Below are experts of layer 10 (counted from 0) of a mixture-of-experts language model. Rows are named router (the router's row for the expert), gate (a neuron's input weights, with its number), up (a neuron's input weights, with its number) and show model dimensions 0-255. Each number is 128 + 32 x the weight over its row's rms, rounded and kept within 0 to 255. Numbers have three digits each.
After each expert's rows: a language model's description of what the expert responds to; "comes after" lists some tokens at least twice as common just before its tokens as in all text. This comes from a sample of Wikipedia text that the model never trained on. Tokens count by the router's weight.

# expert 18
router:177120115105120154106181137097184148073144108130162126140143177150107149050122126114139096114185093130071103120125062112107119165151102155116130116119094073154167133080119087088113192181135098085096174097147132160141089065142135078192139160153089117090098116167175117109144143132151143084155198149092146079175114140108081094144145124132153103166122131130116157147092095118096057106134164111179113181081106128141124103057085154150158064088088142080152174156143105083113156163144139064127064076163099130078130111146162150104121133132185099155100164186152133090106080130127112089134106110129115102147121103082154140082136142131123142124166117191157097177127107119131193130059138152088144156072151137138108168091127129156108103144110140175166109157168155122177221124148143
gate1:122117141076114087102117134140145127115131147128097134089079127098113150178116123101090152159198114096092177130151166144080169107106120111142167100148090093125189086159145140096148108076146073059094107086145104135155112145133134117140124112072117057151142169125202088126083148130103065142182117110112143145171117171141107160141083171106122097151082126144156121107170096154096167086088132175115133133129086170116106141115125143148142146094143124149100129149100109199151114128198126107111106047149128059083119115143181101074136141153146141166118180176159182168131136144120135082161078072092130120126122101120143075126153133163150114144174062187159158141151174107174134145153027135137106173173133135195169148141158106128144072150183077155187111142129173158170143150102069
up1:128142119127108129080124129115132071151139170107217133122060143104145202122103134123163127185137114134109157135126194198131117061161154095145151132130129089107134148068134092116111145115079160108198154111087079135128072120118110111183139123082058200083126062157153070147125110123117167111113139175098082044152135101135084125125105180123142110072065090177162122061161172177110083144133155122134173124152071138137137170118136163103143133136197135146123113137118123098154131132123093119098097102116086111109105134085108187122118140121171114136131115170126161117114123124139100087171144123122145097158123071089091142128148167161191197076178127174135135160120173138173141080159082116121095190142138184171128129163097117083161077116155131101158145109140167101131149088159070
gate2:139107114128165159158130124110138134120068177116157178093200140123085156113143157146143129081138182142161153130168138052128155188119117194107074089119139122103096175077097113148080147175094157091156111126134137076118095170146122085102190112129110124126160087151119114132067122099160126179130076079203156092149115111143089128129103129166100146152152100144123130159185110173133126170109152140108124061112080154117108119161175125113098116133155130138159131135107127162163096128113153107130140149124046136136153131102197101145079157163140165119119167141053120097140122129105073145155137128176169139213136133107087159153157164143133103169170116158114128102073112054159159114208081141126118146100100110109143111187118132083094131151057089131221121135192088066171104134156134
up2:155144087163142225082135110087124111171092111117186153134097152163111141150094123095135145124130123154126091165169106178154163136161094053125122117074166118123104135141136181139146120105185117086116103133108122172134101066149155118116183085140158125133142117156156120135091088118152132099091143165126083075104162111147176147100097130052151149130154131166161107122133081074138116048107088101117107162180095108104149117148133113115064100108116196158121112164124191150129158127070150138142144153136082126127157121130106131189183138162150072132119160203162181117140102170219105109168089180111115101092079091115136067177081141088152123180171117104127113154148143070161078166127141074170110110105094151077100157066145144081143092162144121144098094073094141112129109131152120
gate3:102155151118153108061117101120182113116123154099141137141108158159128161078146122094093134088145158123138106164165099159152077151083144169136107072066138123125137099141180097132122129164132109192072182114129090107167098142116135106146141102110143203140055109122113121140149081089157135113163098102133104094175180127104132080097171169080174152151075126128162153077147146072150129067180145106104081109045136104112148112115161119099139059109150151142202129139091094140110106131123117142130133148133113153080157131156106135154100125084113114136129174196126117076116119182128110061101128168101053082067054100119087152155212120126179176095209130125095146116143135112154164195134158105136134077036116120113150151125178145148135112130128171094138153126140098140139097089149131
up3:120082064156154116113083168104115156137157149166110097108187111092127083161155098099153142205147079123140135125100141113109127112120113131165141149155126103169093122149126125103152153100168159126130128168121172134172120118186097137086127237168098122127163104174139135088115167175138080130113174138188133142067117137126099156173061122168135094118154120168161111201162153178140144130123141140134193174176142177133133140164078087124103142184191126141113136088124119119115172138106181161142096094117126128188090115082117150156124154179108107096104098061138102156094128135137148184100145103205204169132132178160107135138106112139032087110101108144177161143125144124154114105092119074158104133168150101122100144120087090087070078141175083089101081134170137085101145122086127
gate4:138171179140134141114141132137055158115143162144162170134134161105137159146121108177158091095166144128043166111125135083127133105104167146070117152140124123142096112128087119090113132108166160142135119106121103122091087115163121133126179090149107136120064130119131148206122143134082121175079179140126151133057156172063152139145159110027124130112122124076169124143123073131144063137225108139057180124110155171192189094122144119097152142164157162158109137152061125090131136127195107162189099112115122113127081024114108131117100100147162092192126118106106124142174095171108124160099162162203163130088161139129121146130117171129178124100170192085169141175080099138098112093124104170134142126155115167142124115136165141169131167060146125117125106170122143122095114128120128
up4:142102131142092098077138148144107081139194152188125121134123123102083145113106160093122124117153078078130129131053119139186118081120144136129117132146163109129113108125149160107178151091129129135135138132202169095161098135157179124063168132058116130134150164116157139140192059170064116145133091134150131184164130133075172181158154134083133073093138131101184091146069158109188160162130160141119194128139135107052165141123138177160138170144140111120109145120118155128142149106173136122152136104126050148093099135127048174090126156166127106095146122114123123140107162095196174104073141131084102136160174099133147133153153132074043193130100145080176135196124118142195194088116070148131127115184106101129114118168096104141129095116151129098142061114167127125131101161150093
What it handles: Directional and ordinal adjectives after the: south, north, eastern, first, following, mainly in geography descriptions.
comes after: " in the", " the", " of the", " to the", " on the", " The"

# expert 16
router:130106117090122142095124180143103163088135139126164112113121137139070115110150131124102070078188090101062109116138100083093120142167139154077131104099109138191164128115119101069124127137111111085126143130148114107122114104129197105169118162160114096078037128161171121058146125122155082102092130165102139122153143216089100097143167099114118139136143123183083163144071141094061071086099127141134154194091111145145164111081140117160143108132072137098194170161162119099124169143151171106165063116121071143100191123121178139159177145133158102161135116121167083096088120125144133112188145088091115130131097086134133135066198149088119183098157083139144128188138139126111143106112146128085130147095150096148097191147128212120102129154121079148199104161168125078125150167143151
gate1:132152115123148126173141130125140126100194082121150138104091119143161172099104108137136218057166184121101108129083119138140145141071156064076142161157126147139121155156155173155096178175175145138149130131137111119127132114151136062142170144106096126117113128119211140133108074086167128103146129162174117118122183107118119142165132109089138108096138100124116142130081130097112172136109087094078164112118128151115156081155183168174125133055099104193069185113069135102150166102108119139104108174064099169112129092143178171069183132092185117113192121159200118109180094117123188116140081096088145126144165163150183165071160122145118179120123078137098094103107110087100125101117109115091119127110121115187202134155201119134132106076159094117108169146159127122152150172149176
up1:153099152133070134160171074158139096150117123122141098062117103173087093099130096147142129138125134144144141164118126137156163178088096118117120099143087162125147121167161102136117169101137154112170127151084126138142161155040141088122125198101052131124131175109062116148129077144134164136063146149174172158162138169208058175172147137118113126185109126148204100090169162143207111158157060107148129163139175134136137083137135119134119203123118119121139105125201130149148134159116090161134090099157154185193169135156128132153167176111214183158161136137102088156188156099149196096169160163133119090100116105128115098139168108121166091109132208111161155131145065090103127126094139131144147138121148106121155119172109123174139174124111108130114177139135119154143153101101187
gate2:122091083070176133112137098139105107146154122088160112115199103139140076178072123069135145136170137115142110114168094101175153170108142129097120060105116095196117117146172080123131099112143118110135079161120088091120137126148133139138095072142066154163128150085117122147090106107145038182123131154122152138172121153080105115131098137154120095096133136185172172169147155122101143016119139135115093120123093137183083164101105119177144153145105131101210089144143123105096184124076116163099183118087100152104165106110123101164160204145147175183107096073098102131083133104123108158129119139101131126114155173077050087150222125123184158127163084105110146117173168147129067115122152162104137146119131111131144144127081146089114130132156150129121097110067166114152145140166068
up2:137131167191110108126108124107087100124069140109092126110095072124159164122158134136136064155105140142143128123101147136162179089110126069120136137165104134075147129105154130090133126164118130128100181088149189174109104103090098141158151098130176191093167145107162143204175165099086083101079167063116090170127161171211129102162130176137156185141092113108163124101072100124161100174144157100088181098148094102102171120147179145100105159089122136155098124133097119164094074154158139083170101118172164162204138168153181121127113083091094112098138113186167152116119098114120157145164159135120097138125082089142152110152124095110121127093172242101112127152091085154069134097198158134109150097111131125110177095162137130166152151096093108154120185121086142151084101130091128
gate3:104116167107155129111100156074128065141136125149135156147167106112184121096123155119079094137168066119114073107138072105164060091106143041111123138124138151067190157100096134122089149156095097111123154086116167084147119138106145059097098099159076163120121169150131168107132152106086092113141122165125173140138130130149109156145132108140153139189184154152130156139119163108105124111182149142163164139073104139074245140098151098181175073158061078109097138111169104145156165101143143133173107100130074162111129158092161228138142124092104134146140155100095182131133099155114132129154100149146073111121086114116148102061122130095157067115109131132080162189159155164117157114179160113095115126152099163177102145125164178179125169149091175141117139165132096116103078157114143
up3:115161121153156155124121175079079080182113138128123118112114142143175094144148107142080085115125093171063136137143107075089104097068085132155130144063130122151107143135161122088190147145159073141165155088063110110110089173115114111135104063149148141142105155104100115130101135080086119086115144152078116120132174144158124136131124191130146134130086185119172121079130100080173168170154186114137201123129140137092160154144117171085105106159085101073115142214128048166128170116148116117143086098054112126121099183159158115127145070130193146147096130144122202144161130154124128111055077088180156112099123128172183082116103105077144073094124087104112177122099109147075127085078145140128106137121148160140165105128107115164131150161104145077086112112145155105079165136100079
gate4:140070135175116150136151122103124121177132074089125178116094160112074094137122097125117122137156165203107075094165158212099123126157183095128128068112122145125124183144145179134115139175102148189143117164129120124146084162136132153102100187136112129087091127071143118075119125105114143124142115125133168131126074082071167094126105154129121132185119185179087117102089126092082134103149125120127151161156106100085115163211165146145134131096135160141087119106157101110159096120078134099135119120100047132128132134128089110133155094152201218119197133090145134087080099135137105067146149117130110098170149127144109124089074200154120136130154124090145212160181127148077121109121120150137078097085101107119121146112105124069143090134142194161031142105135088143141060133154107
up4:159069153207143111110140151110145109165103098129128132141104146113061139086131144144132120091144119124179129182075153168158111127152149147138110078147145176074129149190096148079122095074154086136111123114167113099149141103177160202074150103113121169121107110041125132127145120114052119097169150116117106132107107121086099134119133176115146178118079167102164149088147136125112103183151133163188164090156120130150152172169089123106110130115134128095175122180166133122145129110112103126222134191138186081127106096141077073190107129133126127120108088068107138105020124126121107084173118091079112071074145142110127106104112171144102119090142124180101134110123155123134141151101159145131132102133071153109149140145156146059106161136160150107074130185225098154148140090114181
What it handles: Final digit groups of years in dates, ranges and tournament results, like 2023, 1990, 1736; also coordinate °E.
comes after: "1", "2", "–", " (age ", ":", " (aged "

# expert 12
router:172100092110110180067134203133105136079160131100138092085162163155069111138112094127143105112193139105111116069114118101108132135168153161149159106083114105161194117082134123076131166184169068086139158128143102141126090108168140065135162183177058144086094122169170132074114128122158067125098153155157123081146136174122120081139182127167127123147139118131108165146136157101095110143128143111148139119073093109147153062063109110182150108121086108122149186120155164074107131121172175126173135128131149177109175102099156177124171138072160132175094139141134130092117107115079085103132116098111121135111087100118133147094207132124136159145125078182165074150164045143053115118101115172113126105122084118153120137082112198170124086140092087117132089161187144101110110114121140
gate0:127092116176158130152180106139143132079160080125127099167109127089133128086123088108099134178124188123176074170185124143174132149140146122118125100138076115179156121143114115060109125154098114154126147137170113117137170115115075157117154126120098121121144125161171108157148086097133092089106117173142084083121138111159098078191133123119194106175144143125129153113130120127177082138095133141149085121189108111168162145126214141080166189126077164090128090125183165157106192057120048114153143177189121115093129086120115143118069171078142103147107098095125162072164061106152176098169166160108126172132128100114161134136113109150102143162129142170107159144151148117167106118135120144077096195114117091093121078155140161148146119122113076216122159126118102171057097179080073
up0:102148167145110162153142097152129139158141066092146176122119091054083119152113071103168148180110151120169079146097112155181110123164105177105150133135106129193120052132112156086104117166132135125151098092143080140142130111161129128084174146129147104137121135176151120155177050119082097096173110114151109132092106096133116084203130153172136189097150084145133210131141097106165134148112137141120106114163160173118166161131174080172148078113114165088129129151108163174147150075161086112196122131144111136100172144104114110156068167123148076175122109087063193085167132109140059109160124119161179130120132192108147106153088111163101131165105138182071084190153144104183113152160161116112098215101109186124138137119123138148123115100137121195171136124107160124141138142128086
gate1:115137121123129087098156149144168103111143175096133141111097162093107121157128169116159144101150128129170137120084156159112091082120111120088121122111101115117138172056133117133177133136163101115108132134093128114115078118148165159076167118144141179165150106152164120138175130098126097149089134164145142126104036140146092158074166080123158103130113166103113162137125121127132090120128100181159178122123161111130076149128126114140086136178111119153157056141100167099080132160101141113088202046121149180081065099113155221105125071076182111123155166168072081120156076139118099165172165131104125125115171156107070118110142156141138161214124132101138067030114111128175112165090141072121121033101089097125136118099085055179120083125141158106153118131145147094151119157097128
up1:131128159145175158159047071110102173107082146084115089121129158148114167128070124176110109135109040102169093110123138087116104152136119105122144143098147111103106092174172160142160144132108106179107159152139137150119160090096130118099073114150108081052088135099144184102105220179185126116179143101105149163160157112111192155130132090123164136138133142101130115053134157075158103174107127104171118154114166098166150134138159163145199083164123064120120152191148158131125142108097087132124111077123144082168107141158152138106128142137129129112057132120204143174073159079085153142133121099107122126149130127180160106175145134158142149066140155077097162131121206075108156091113139172114163087157189131123101124130169190083181176138124099145146103144107090134107161133104093
gate2:194157134093122161123192125100133206167148176113159103115156094110107113162085138074114096124086124135147098070156133127139153163157110105097157143181149156116078140104130084153148083101080164143212159103111092195152108089145145092106155122101143186107121117114154137150116146091101146131121120136160116146082125142128135088108117159112146053112138110092106091095061115119102216147175058110116109087174128125132134084088216103171120134128114134202101111116148152123089040139078131138115135121157078108161102156185201087156120171143031140098143128138124144172141124102120123068066152129106083170077136112093120150147126121119158168115089122133117091140128146137126148157119125126133140148122091152136100067194063049140115146113139122146157109150140099148115118101154187
up2:064127167124184136104158134159145131113151095156144102111135117135126098122121115119071142173133103110099104159116076087060055122158144137197083108160159179098186105193052092121149141099170129183123153176122098090175115099131066189229114127120181104144143129124152128080138145134144084121085061170081177108143104173148126119160115097154101169127109145111142057076175123177117097156105151106120108074135101129155126084181126146143141116150099114131106076125121139133105177090122167111108116131081151159145108135145131102105079098114116110107100143120133119136127174083138098096162128147135157151177144065222142119061155162106125117123145146141122146110143109147123165128122049149116068136080114133100111156096090172154170092089171135146122171094092122111042120179141100
gate3:129116129126122133131144123155137145164198106162129188131119150113115181152138098101171099119099130104089116156116161107122099128122089135144158134078062135134151069193144154102134158095100115082167158150083091124107145124138138116072123163113094103134101193083107139131078175141170107099126127158111123113146117156124099032087186067147136108146106114106114074172084150150106079160179119133145118179117107113165082140085159102091141124161134141133132156113125142209188122122146161142090049107165107132152217129083087116168153176085173121125179100155084181179086138119089166143123124123087170180129133149115128141136122107176122186162117141142040084143168201121131109117115135147074106128165110163129128058054144126182127116071081132125120182154132135108140131153110064
up3:124138161155113144120091167129089099104127212085092080114128131131179092139051159156073128144182165144174165083115155114144160136208149119091096137113165061159129132173113100145102124137131158116155154068137120211104052154150135100110101076142140137103071128196133136093160127158098133134149101096153087094071100100099155122150081141140140161096102135162116179070136114135122133136129143130102167139135135165102089140163101121126099089119121142154093182113166130083112165170137137123168128146124176098121068082151191110139158113202055132148045159086128124113177138097128124108206096112121099086157117116074100154184137153106098081144132099144217145158136121105114148110165144188142094103138118176168107184137124163144142160115065149122148140132121188145149116128148162
What it handles: Newline tokens ending infobox fields, list items and table rows, such as after CAS Number or Founded entries.
comes after: " |", ")", ".", " |  |", " =", "=="

# expert 13
router:182117106103132194032152176120149158105121083120135109109118116149099031101118086127156105119156065122104116157122126106121131165138104144087147126119060119176132173096144132116158145120134108094126171107151088116128079084159145124132149167158099110107089067168193131080108192098164107085093135149106145084152113152052119088139148118140131139140111145162060185160082141090132089129089127162120135150145123155172111072072113138128179099068070118094177166152154138115107191133154200091163084096150092201136162145112144189160131143146167116131121121155149150118112123135130150096151105133165086114117099085085128123083186133074098151087151064152156091182121100097116143146127138161092087140108051118172114159086118123170097092120121119173141109130149151090124195107162142
gate1:157156156147057146170129141081146063125107130153085106110149164169148075154083149103121106126115120168163160129127077147133104124115098083090107149124158127114099105123133108058149086143099123093111152193121049107130117104150189125169031138126145169114149140124127143064140111102124049108111062119162178054137121135103106108114160147128159145131106103118109146147085111119125107132161123116117154123090150161174132153144156103197185113133127158070146144100152148110120096119152126111178098126092155147128095189135055137125112094193193134124132165082113079093156147051123125122139135170125172146166136108144149101095121080146099180098114120121160112089190179099109115102100089141130118161194116080236110174145191167116151087088152148142166125104150121143124136169144196
up1:129064146122124161075148166103145108182122132155153165121046153089157122115129115150110085096178101129099095124097149084199118105185108141093135099106153116148161139169112087199189096124119148171057138119155146185065112166112117140061109145126141180115113076171058094125140104170097141115088100126141139144189166122155149103106124118123074124158141129105156068188176104084135114119168095092099084117170167096123117093155112143131091125181097123157118091166174130112108138123118090147143099150111113161133160154146165115141123145079071104155108061139105178158121090148132164137152103162100130091081203128159081132132139132166075073135104130129151095182166075125129172074128192121122184197088133120119159086127092133122130176132122071106106160099171127068148109155099141
gate2:090117142062162107147131142118140156122130165098080089172122142106137129122178128088171186093112111126108103141094143097138136106152198137063047084120132156159151156128130118146156102145140153109154144105127085180099127154158100109099159172188106149128122117127151145064138111119157132149107158065097125145158144168137130142114119134148179178182100156152101127125090143090189142175128121161192157094146107088203111169133121133158155055074114126224097085109174115080102136134112082065152108133135125140158170112118153050121084133131103132146152110163155109127096106113172147148151072099191162144141098175144109128124140103102059104162122133171151184134176072139129106115111127096142089144081132133095163118090206116119197130143201147112109092178127188204111149161115119
up2:153148126046079076178100141142167165118107150119054153149135106174112153144178217090161140151140100116140070099161099062131141141147167138156152153170120089099121130104192123105096097125178096125130098131123074142084121145124119091106068118109143116146135108110151118135161116121147109133113160124069161138147148134128086168175150115105104110167076099107110128150106174108091142092087122070129155130161193086200153142166149113146064145125141090129128193131113136138139140155088094205103142129141183136119118127165071067079054140185124136169131115108136152110120105111118125141163118103184098108123205142145219114172124099115154125203154047165145128131112118165207108079113105100108128127128104109105072140143145152164084082128138132107102067103185141118156120145133135
gate3:122128101110103094096131195116115121093197122101177134084126140137138135170155148124201131126159098132148134098121117103114137134092153152168104045112151084092082128132120070116172130174151080100164123167120143211199103123178154173115068098150152125099146125152164134071071112117178121168086135111158142139125183112118116069071137085200135128098110144174160119129161028100146117162179116120122084100157178126070127102137086072133177129144124144104153138149061195144140129082120164120072107155125095121104126104119167144121146098121118116132184116136096101119122109167168149162121168190078161127106099177122142077151131141158146163068076108140185135150117101111085138125072147155139117119087104104117120114083131084118127132084124086165087167093184138047153120141119132
up3:067079139204108099060161160137121158168169151095137112148134097165131110137130102149127161138143138139135159112122177128175126113137168122146195116074178190101154131086151099108146094160130153122187110149171133176073158190200170083183137104116118055148119133082140135103104174145133120173127083129161139094085097088089189120105126106106112154124148110150146081138144048161123070094135142101185155092111107158073108043098135111133122156098140138136091099107133149158132148106137174137089126129153094131127078130143153167104091159122124114129152116157112156177188179171166137186087125169134122150138185179095164099156114090112082140130129137073166143106140079117130131103111117200091157116088117103085122183109127093129183137169069098093100140064152143144161129129094189
gate4:132106137159154106115109178119103135056078154091113113156145157096150060075110119158215103133131165085157115142131154100140148083121116094122111182173169081134114136135171136174136098100106122097140157071155163160118116184129101099107097093073130071083167109078147142122146135112124146111120064194101119088157179157125069129103162160127163128122138120183150158104133095074126106111076044121148130129195103132118105182103171119144140148075100133090111183104190137054124173124123190129168087105116042141119124115185156138129127172110133111211117079138122176165099157104121120144136118148092125084070100152135159141088129119163082176116152140119163158126101142125122112102180133165108116145132154135118121162085123104115056153167184144131102145081089150118113188068150143
up4:132135142147167114113127152226121137129198130108191119151071068110179158103103164157080077126139121100090092066178126136115110167155169144130121105148172145125095137120110156095123131104125078086100142142092163180160102157073126121175137146149112184094154135083123109152102116127137129118146107080180144148135060135089125095171116141079122158102109098094105149135120179165060149108149088097046100110056160161161115146142124099152114122181132130089190127065121095120146089135142141105137114133135104094118104156150192170062092149095070190145139123101077115116114162176125067105089122111192074134136133129074168137145119085061128160134104202118138122127176209188088154153142124197110124139113163126150123111155097091123085115111114120154116166151151136129128160139125180
What it handles: First digits of years and numbers, especially 1 and 2 in dates, table cells and population lines, such as 2021, 1994, (born 1981).
comes after: " | ", ", ", "| ", " ", " (", " in "

# expert 3
router:170097121092122232108152201083139114153150130137126100124149097157128105079148081071130092077151091132127121125069113106116114159116112151115136101132128078174196168097122121112161114170168058078133134108144098142108108093141192119162144147122117075117062081130136130110184158110139082085089123145128203102197115148127092056092150138136184159107131100130116155151135150101127092101073120145167114134121100144169073108106112084149134080109090118117143154142156143085134145145201127075122105131153118149089126114165192145125165121093177114127124126135176114126108069126150063101168161142148108113118094111138212131091141150132144195067164100149168105131181085116103155133125129146093113110104100079194066198089084155174135093141099092145145086123185130135112129143159137
gate0:177105154103077121071136106139113180137111149218061102154138098103081166177143095139121129129122079148143110173141146141107116090111150161122147121144143146085168152089142091142116103082143093076134132101147116133151180186139197149030112139134094153089152116134084139110167157098185098134167111106125141127175141090072130140106096150061172068120145114141104135117121105162104104133119132157133138132074115052137214131159159155152191135115094140102107149098093190144137114073102053126163098136127152145176095108134104148159181127100130150057126140097127149115178083143148088135118145151123060152150168129154101136172144207090095149144079160172156075114144122174168084176124143124143152165142152115168112170130103112154123115103147134133145136106157131204078130097087197
up0:092098158127184093094112093095121146107160115089167104128142106128147106110160089051151134150106168158215117135176071114129153208154093122138124071119094100095105099133133132116093108104127103138086110048104161155170095108065136057117145170101144136178122083125087102158062109099158108180119155108136065100195121163164136084086187092178070178113112161159096130098112112133195187118123096176119131151100100135140108135092112055117085107116110117161111203165171144148174080115122127119075109154147137105109163146116167154070098175152114147191121098118151110096149153119173118139095174110148164140173106095115187125174132108106132151132124166100127165073098173136118083082139168116122123144103148141129106169124161130112120176146123139137133137106120159164069091102075164
gate1:141098076155155135130128106118149119131110116134177113190145126080188098068127108192112159086140099131071168131123167151154148152091091125156126100116136169066143148171164121113066143145099133141154090127154129123123122094106040129150100158173150091099145154082159088152079093169158115200124165082113148110174124071163025127178189155124107077076144114170130085109161154089110147139141078128155117088122134129133168123158155128070093143103151165143143135180087132164096144129155088078050121210091131104084169073111140130147089095145157101146156141113123078098135108098140185076109129110171119110099103142121130066133111158130156185164140157157088145168118106057149146124100185126117121119133162059119114108158171146129069152130133137056106144121121086124133110116105156
up1:104154074117088116117123170169117093125121138120148162100097136100131065133169137099062053082141099121075173112134102104129136200077084173140073107182173182107148148171119127109156073137121143082196112115123183135163108144155064138218100156096203118131129159102144159112175147138157115127102107148135158110170097095157129109114159154079150135118104118104117162133093081108140132137112115113144167119133119125200116159088115074113154122094062155123157159213199105092135175102147110108146139151100115067072123106108146148133038148158135085122126160129079106175114121174161124112158146100191152112084088154076126123118127139173102160161127163149121142146149153136146177108148149112107039131155137119115177094123129146102117146161149106101116102058165115077111099090161145
gate2:124065095208163110094125168126108123124093109101158159134114117117137182102177140059201137171091136087077160155181163185099080145113170150147119127139120078113092119101097098142100164111105149176143133157093171108131155133069107101078128141151130150106214128114175136111135086126139050146127167100182145169106097097106099161117221122184145119108121145123157143116170128124159052101098154136155172199119122148115139108116113081154116065128124134103117108087088121142133113186138101076133114099097190173117136148159143067186163108107160113170089104106156160186137101157103167129123133055136146087103150169107082111118133118121145149122159160117189171144130121115103112074131137153189139139124079088130134123184147195165137082177160109181125112161117115096129117114129163
up2:155191109107117144157164066094131132122143194135057076124196143125173122160105102170152129179127181184176127129156111094141159154088087085144118108182122130154123069157115156141144095083149094126138167125121087145125119065135168139143163172131125119116101103126119105158158136144106125159121154090110117064108181157119086067111151119108088140140152145207118101115166137070114163106116160128159132047160097106116135153098099168112183135105190056171106186195142133200138138153150115125142191150141198100145108154131102135138164144125157159114141112120128101070129121088089080160095149179099080166151122125158183107102162101087087138191084122105060166110097123164157153136114080164097105130114142116124116108103180098164085153101123128159167162114145169145120188106169159
gate3:075144113069160132099134136062075128171159106175109124118116163121143074070119141094079086119133089132126115159170124144149100244138120125156153093135120147084145124142134196081125093132148077077103148110142134102107138097078131109133121074119127113129090057148072153119163131131151106090189150149106069137084062144089128151111136161147170125134144175080095111096106130173177111103127109132177080132115111124110132146162127081072127171128128153060122126121090109141152143111146096109133153191086150146061115111104177133103136095082145103116166127090146143152104115150209194079129116065167150104143123115113133155134175155108140186138173127113108132111122153102199107143172159125086094139106146154131120100035149096136089108122059071089146135091139153103152158070158074
up3:122062125092159125091086160129124162155058121186128122143087096085178130127069143104059112151085109130122110151163100180120074155155180101169101162136102073079114077113157214152097093183143054128156120074168133117119174131175121118107106099108111128155106092189152179107163118104134107133162179219119169112107143139103117077116062144099142151162130131096155122132147112176131147190123159093124127114092124209114118174117170140142184153136158154126131157200089148151104100094142139152137129187160113172092127166125170106166056079132134121172104123153172148154081146173184134104136176120139112176117102150145190156132155157162134153077185163192118134103103143102155121147099143131103153138143122093146121134149107135127144113132081098147141179109154140125166096147075103
What it handles: Pipe separators, commas, periods and brackets between figures in tables, census counts and statistics, such as | +10, 23,849, 191.6.
comes after: "0", "\n", "3", "1", "4", "6"

# expert 23
router:138079118128113155095132160125179124072106123161201093124125153176050100103134097103087104080163088104065094147111126147126096140151109140099135177129051103177152107111115137135175141164138124129096160097164096100117133086133163133161150158126110091114060087166199089119152156125176131107067170134119152076167139148122115117106143149117142170152189090169119186141096150148085107090097158166161160152066118158175119063101099104140149121110111112092153209107129143150121158162158186106148110143180111171117129115109161151068162160106123124138036117187131104117098095141099173076178135136110074092135087070115135122102182135096154156120153111149149107171133091102127173139112109130082101122118128103216074169133117153137147077131114082146171101160108147113096172069140133
gate1:093124091147146157166102156084125150102039092106146117148143127184097194112129149114089116073159117083039124191180108127161130115136154127120095124078118125148134143127049157175148130179161119158116115092116086132134082114131152132087127119184114110107143075144128051136110149111115134157165145130120124191142121143110100082165129189115062176177208142158103180099163152118164120103113155167068114122153160131119114161127160073111113097131084136050113097121162090093076134155176146144111127115086122123129060076105168099143131176134074080159117172142119129115136122149094119047150083136063162135097096083121137095102146100074113118149118115113132090087083088127125141148117147144105140115135156136158114151120100060186106121133112083182126157155143133074080087090127074
up1:115116141122123131117156097178070079138089181152159128119135177118120107089194109123144173180136123176125143121083100128108106166168115127123139161136190192090155178095118103095056143144105182113133143123142188093147098153161100125158142142097142119193123123104087138140130117102121140135106144210107089127089152076089151137083087031139196136164083121158115098155101080150110170148139087143172118149059135098140101153159101093195103119119121166113086141114099087120108124123102119099177107162127135111136141083139085180102189174085231214105135148121185114143103132134154137148111129174151109124106164168123193126126095138150146113100089074110138122191137182143158134136186125151116129175094154165130137157124181176117188091180135110142127162148135129146109133129109182
gate2:146139150110194098128142096103111103124101139182179143135153174147142120144113094150163096128105110041103072124100159097115140125143135148126121127070058140135118129146126103191101119173154173126136111156154125137072187091100148170163111128185141124106142095131113134116099198170083171156164154044126048137085161195081090141143105117121121176101128112114103124124085173104125129085117182134119117150110085139118131164150209147116090144145076099113104169146101175094096144095203128099068078149140144120098116135091085104068105191138120171119101095191094088140089142148116120096097150124138082176167165052091192107148140111121111108096171122145091142123178158104164110154135137172153119134157155114151055099173108120105138140108142140126076125096096106115144215153149147
up2:173150160072149132106146126060075076151149163165146124185115094135097164127126141074159187122098116151105150167120094114091120133062165140142118112142147166119157142150156150108133126163142171086170100132144124039168150131153117145158146165157175125164159112126125096204129076118187041158101123149134130070117153130118141084106091138116131095152086154124154121100148163187116202132135146095167181188116116119115132115129103126188132109142133101118121134131085085092164113162130129090122146079184172141107073126114024138123143139152170164142067083114107108141113173121102148053167095173113108110158125151065192120127167120116106117101138126166130118091163078065138121110104144216152100145163154127110133105116112102106155218173144111134094098120181142104098177143142130
gate3:126165120128174101182151161186144073125125117118137124129133121162116104158161065075083173078143124124143163154121125136119091157181155117161164120110154130116093172150090099149196044148131199099117198113159100092084128092122170117131154113112105131161122087225069162157089108150128105091129147135109140087173086107094108088085113192038125066190222138217134122120116115150115136193136119169061138160101140150134130118169143132101119112119135126152131162126154117109142179117144127137184091163145167150172110101110101140133129155121092150105106142129169140082095116160117119099165130114172146073096119071116120153133127112109153145131157063123076134118138105142108178119125138154094098153089132136126093064143092100124085082099160152139110128158187166081090163194135116
up3:184173128176211133145138157149146096152132143144091124120137147093181163069151125143096145149085138146172128157081083133137114143152148132169159143082123126114146125172129142152175077193133138141144181095180094119085142141153149142121151145046112085155135115101073131118088150131149081128163150099168085135155153124118111159080099160062128099175145153137097136144090182185110111084095139033138088189095122177179143110173099125148094119143147135173064176151111099124143163153180118127167177163088157145153156139150080188145195162061115130138136049129140075138116084092147165158154119103155117045145116108132128155148189120111153153103125130114108143146160137135157194144132070129109114089106151100142101093091152118155129163056125121092157112189127115119151151182125141
gate4:092125125101135059151071096071148124068101100159123154107149091158041159111151164114174113096106115145145164162151112122153105138171118127162155150125101084115133129156150149106132130111116098139081102116125151134132113142074125061167152118143163151116095129196154166140172112117156106063037147127138168158112186111152088178153166176126146092137135087156080165105151108165161110132134087203149156138115167106113076122138088150126112162113214091107123170145152087126103064131156096106137128168149134156089154052105101174076120103141143102142088113133205157161090145161133138128099214137166125099153111192172118089169175145118075162136120115093158149087131158198122087134082130096097137145117136109137086150125102145126106152153072078141172099121147107102141054084098136
up4:139119133138087190182183128160137121107156089090099143125045149154163128150072168174131090162122150134188144114107145123077152132084086079144088149122102136165131114096115140110073144118141119132142171088096112120183167106102155150090090107178157130113167120106098076148123178081142135175144068119170077180137100088118108104113129091115125104138155167130143143130098204056142110166119163130092117057103111121158161162080096128118118115162126146146159139079114121079114114118103189155104156099060148088138175212134171107136121131123118124151126085127137072089163063141102091137206052096143117175171144095113142178096095152139151168133087196154154128089145095089129131110150149136127153122092081156099157160152138129100097098127114205207126148137140075161113104145152116
What it handles: Words in wiki section headings, infobox field labels and table column headers, such as Cast and characters, Original release, | Date, Votes.
comes after: "\n\n", "\n", "==", " |", "-", "|"